python train.py --n_layer=9 --d_model=384 --n_experts=16 --experts_per_token=2 --d_expert=160 --d_shared_expert=0 --activation="silu" --moe_layers=[1, 2, 3, 4, 5, 6, 7, 8] --router_score="softmax" --normalize_top_k=false --routed_scale=2.83 --balance_loss=0.00301 --balance_bias=false --router_z_loss=0.0001 --n_groups=4 --groups_per_token=2 --init_std_router=0.014 --lr_router=0.000322 --vocab_size=32000 --norm="rmsnorm" --norm_eps=1e-06 --tie_embeddings=false --optimizer="adamw" --lr=0.000528 --beta1=0.9 --beta2=0.95 --batch_tokens=[16384, 32768, 49152] --seq_len=2048 --train_tokens=283300000 --steps=9289 --dataset="wikipedia_en"
Below are experts of layer 5 (counted from 0) of a mixture-of-experts language model. Rows are named up (a neuron's input weights, with its number) and show model dimensions 0-47. Each number is 50 + 10 x the weight over its row's rms, rounded and kept within 0 to 99.
Before each expert's rows: "gets" lists some tokens that make up at least twice as much of what it gets as of all text. This comes from a sample of Wikipedia text that the model never trained on. Tokens count by the router's weight.

# expert 1
gets: ",", " a", " that", " and", "-", " which"
up43:27 57 47 52 46 46 52 49 44 65 59 49 47 52 35 39 63 57 42 50 34 62 42 63 53 55 43 54 38 56 44 42 45 60 49 73 53 54 50 37 35 38 62 55 61 66 60 43
up44:46 62 43 51 49 59 52 52 39 59 61 43 52 56 51 51 53 37 50 52 48 55 53 52 65 62 45 35 39 54 33 59 80 54 56 55 40 70 39 51 51 58 37 43 38 69 61 55
up45:39 48 53 54 40 42 51 54 52 60 54 56 43 57 44 48 56 52 50 27 53 51 64 56 40 56 51 47 58 42 67 47 47 49 72 69 52 47 58 74 49 40 55 36 41 52 51 35
up46:46 40 36 42 51 49 54 48 44 75 43 54 51 65 43 54 70 62 71 25 43 31 58 47 57 59 41 40 57 44 52 47 56 52 56 65 43 66 58 45 46 40 53 30 51 35 48 54

# expert 10
gets: " in", " on", " from", " to", " at", " In"
up0:39 52 47 48 54 53 54 44 48 45 52 63 37 39 56 46 52 41 53 56 39 29 41 48 44 47 48 42 49 66 43 48 35 67 55 42 65 48 40 44 46 40 48 57 54 81 45 40
up1:51 62 52 38 63 59 46 35 39 61 40 21 57 70 43 42 55 50 45 36 58 49 57 46 65 45 58 51 43 72 50 44 66 52 36 58 34 62 52 52 49 62 58 47 47 44 47 47
up2:55 47 37 48 59 38 43 66 66 57 21 57 57 63 58 38 50 63 67 53 45 56 53 49 41 51 43 54 50 60 49 40 56 35 23 42 48 46 72 43 34 58 78 53 62 38 48 50
up3:55 49 30 49 41 35 47 52 90 46 07 60 45 58 64 56 53 53 46 58 56 58 57 56 41 44 38 59 58 62 48 56 38 44 45 52 60 47 41 38 47 76 52 45 61 41 50 39

# expert 6
gets: " of", " and", "-", ",", " to", " for"
up0:36 60 40 53 36 43 54 44 58 55 37 71 41 52 38 39 31 56 21 46 52 30 48 61 42 33 53 44 43 41 45 41 59 51 57 49 43 53 44 58 46 62 57 55 39 50 56 45
up1:65 56 44 72 50 52 50 56 49 48 45 63 44 43 53 43 55 37 41 63 45 58 52 58 27 36 58 57 65 58 47 54 53 58 48 59 25 64 66 52 64 47 58 36 37 56 41 43
up2:51 26 60 39 47 59 50 57 70 34 55 45 43 52 54 56 48 66 42 52 65 41 54 51 68 66 52 48 56 40 52 56 49 43 55 45 55 46 50 55 46 53 50 48 44 57 37 49
up3:31 72 51 46 47 51 48 42 58 59 49 49 20 66 51 59 53 55 38 49 50 29 43 49 45 66 43 44 46 48 46 48 50 53 65 49 48 45 53 35 29 51 48 46 43 51 51 56

# expert 12
gets: ".", " (", " ", " 1", " 2", " 4"
up0:32 47 58 35 39 48 39 55 60 46 79 42 49 62 35 56 51 60 43 44 60 59 53 42 60 65 60 61 35 37 50 52 49 54 41 54 59 64 60 53 62 59 50 39 49 46 46 46
up1:39 60 58 44 47 27 67 64 51 71 42 60 29 53 43 44 52 45 52 36 52 50 56 41 25 26 43 55 52 53 50 31 58 64 54 59 46 54 49 63 31 39 30 54 44 54 49 39
up2:35 48 60 42 42 31 57 50 61 59 49 71 49 39 36 64 44 40 41 58 54 48 57 51 54 61 62 55 50 43 66 40 45 31 46 57 39 37 30 53 54 58 49 59 56 28 48 50
up3:57 55 45 53 57 37 70 76 58 56 56 60 45 60 55 64 61 60 51 28 50 45 57 46 50 31 41 55 45 53 50 22 41 60 54 65 38 58 33 53 29 52 39 48 52 59 42 45

# expert 4
gets: "s", " they", " States", " They", " American", " US"
up43:43 46 39 44 51 34 47 55 39 52 53 57 46 40 45 37 46 54 40 51 57 48 68 48 50 48 62 48 40 38 39 55 72 45 55 42 24 68 38 44 68 48 49 63 64 39 45 56
up44:53 43 51 54 73 51 45 61 66 63 22 53 42 44 63 45 40 66 49 63 57 50 35 55 51 34 44 50 46 43 32 51 65 63 58 40 57 60 60 51 58 57 53 48 44 54 53 41
up45:51 45 53 48 32 39 49 23 57 61 43 41 51 45 50 54 44 50 54 47 55 34 52 55 49 56 49 56 58 49 44 46 53 44 53 44 60 67 37 54 44 70 37 77 45 40 33 47
up46:40 43 58 45 46 41 53 43 71 47 48 55 60 47 57 63 48 47 37 41 38 49 56 75 39 45 70 75 54 41 44 47 51 37 72 54 49 71 43 41 47 46 55 69 43 38 56 52

# expert 14
gets: " was", " is", " |", " the", " are", " were"
up0:41 59 46 43 41 56 52 51 23 45 46 54 30 44 37 29 59 59 31 54 48 48 40 59 60 40 40 50 63 34 48 52 51 50 63 52 44 69 52 45 64 48 57 54 57 46 43 45
up1:44 61 36 52 65 55 51 49 37 43 56 58 71 49 60 40 58 43 62 38 32 59 65 49 57 48 46 60 40 58 50 40 55 50 36 46 38 55 59 40 52 64 43 37 51 46 58 45
up2:50 66 58 54 56 62 54 46 41 54 58 45 54 52 60 69 48 24 47 29 56 43 55 82 55 64 59 56 51 59 34 35 44 34 29 68 34 53 49 55 43 39 42 44 34 47 62 47
up3:46 61 21 52 48 57 55 45 44 47 43 48 57 44 49 43 51 51 52 48 29 33 35 48 39 39 39 49 49 47 37 51 52 55 46 71 49 57 43 55 40 45 58 54 36 46 37 63

# expert 11
gets: ",", " United", " October", " May", " September", " March"
up0:38 71 55 37 62 51 55 28 30 50 53 45 36 56 45 54 54 48 36 34 35 52 44 47 31 49 47 40 40 60 69 61 43 42 70 57 44 38 54 46 45 50 58 47 71 45 70 75
up1:38 76 41 47 53 34 44 46 51 64 29 63 40 57 50 55 51 55 39 53 38 47 49 42 54 38 52 49 52 42 36 35 46 47 56 45 51 52 49 39 52 37 36 46 39 47 45 49
up2:36 58 53 34 52 58 58 43 55 48 61 42 71 50 45 56 37 49 50 41 57 42 62 51 40 53 32 59 66 52 22 46 52 60 54 61 50 43 50 46 56 50 50 38 48 42 26 69
up3:48 48 42 53 59 39 63 68 73 52 57 54 52 14 41 51 58 50 46 34 39 48 41 53 46 51 47 65 41 58 38 64 36 54 43 48 54 47 50 63 56 45 54 50 46 55 55 38

# expert 0
gets: " |", " in", " at", "|", ":", " the"
up0:49 52 52 69 61 59 52 51 35 56 50 49 37 48 41 39 38 57 31 47 54 45 58 61 37 66 29 60 51 58 32 38 49 51 56 41 48 52 48 33 41 37 53 51 68 46 63 57
up1:49 59 62 59 53 59 52 52 50 48 47 46 51 44 24 43 57 61 45 70 41 39 47 67 27 47 51 58 41 67 38 44 62 56 69 38 60 45 53 43 29 55 62 52 59 45 50 66
up2:46 52 42 34 57 58 55 51 47 32 48 40 61 63 63 47 76 41 35 38 54 45 49 41 23 53 43 53 47 54 30 55 56 47 60 58 63 65 32 35 44 46 65 62 48 49 66 58
up3:61 55 51 46 43 48 50 63 66 46 49 43 47 53 62 52 47 59 68 44 53 29 48 47 39 42 44 40 43 50 37 55 61 41 70 43 59 44 38 47 33 50 48 38 37 34 39 51

# expert 8
gets: "\n", " (", "-", "|", ")", " P"
up0:55 34 49 54 66 47 51 51 57 57 41 56 51 55 65 30 43 52 46 43 57 54 50 59 50 58 38 50 55 50 45 45 47 72 52 42 55 55 65 53 39 58 46 46 47 57 47 59
up1:34 49 53 43 47 49 53 47 44 50 42 44 40 45 57 45 47 46 52 52 52 50 45 45 60 50 74 57 41 53 41 57 44 60 47 59 44 29 44 64 56 58 57 67 52 49 50 41
up2:21 51 56 42 49 34 51 46 56 54 30 47 45 42 37 45 42 64 58 40 73 40 52 33 46 59 43 28 52 42 42 49 55 74 48 73 59 55 57 49 55 49 40 53 46 52 44 58
up3:59 46 49 43 69 78 55 55 34 41 72 42 44 51 41 44 54 52 39 53 44 48 49 46 59 54 45 49 43 54 44 47 48 52 31 10 45 48 37 51 53 42 32 56 54 74 48 48

# expert 15
gets: " |", "\n", " the", ";", " The", " \""
up0:39 52 53 55 29 35 50 57 55 57 41 58 58 49 64 45 40 50 61 52 66 37 50 50 42 64 63 49 62 50 36 51 64 46 42 58 32 57 43 43 60 34 41 75 48 29 41 40
up1:48 48 54 39 57 42 51 57 39 47 54 50 35 52 68 40 54 44 60 54 43 57 66 59 43 65 42 47 66 54 56 42 42 45 35 72 62 70 50 51 45 60 35 37 56 50 55 54
up2:39 42 48 63 68 54 46 57 65 40 63 50 59 44 49 59 63 57 53 49 38 51 63 31 42 36 56 28 50 48 69 46 49 64 45 63 49 51 44 59 55 55 47 53 66 56 47 42
up3:54 69 37 49 43 54 55 53 40 55 40 39 41 59 51 36 55 48 29 44 50 38 54 59 52 67 50 44 43 44 67 57 44 48 60 43 52 40 48 59 39 46 48 42 76 55 65 49

# expert 5
gets: " |", " 0", " ", " —", "th", " 2"
up0:56 50 43 48 58 35 43 48 59 52 51 52 58 61 46 51 59 37 48 56 51 53 62 45 40 57 45 59 47 48 54 55 48 38 48 29 45 48 41 38 53 53 54 49 48 49 40 36
up1:39 47 71 54 50 71 51 56 46 53 45 35 43 58 31 56 50 43 43 61 45 61 38 53 40 59 67 61 71 45 54 71 52 58 64 43 62 45 44 32 70 45 39 48 29 42 46 30
up2:29 48 31 41 45 34 46 63 44 64 40 66 59 51 31 57 33 55 50 51 37 50 69 41 29 54 46 61 33 45 40 44 50 45 62 57 61 63 60 35 55 61 35 53 72 38 42 52
up3:46 56 42 50 56 53 49 42 41 54 50 49 59 45 61 61 48 72 61 34 39 25 65 41 52 62 55 37 61 60 53 54 44 58 53 50 50 36 50 57 50 39 47 60 55 39 46 53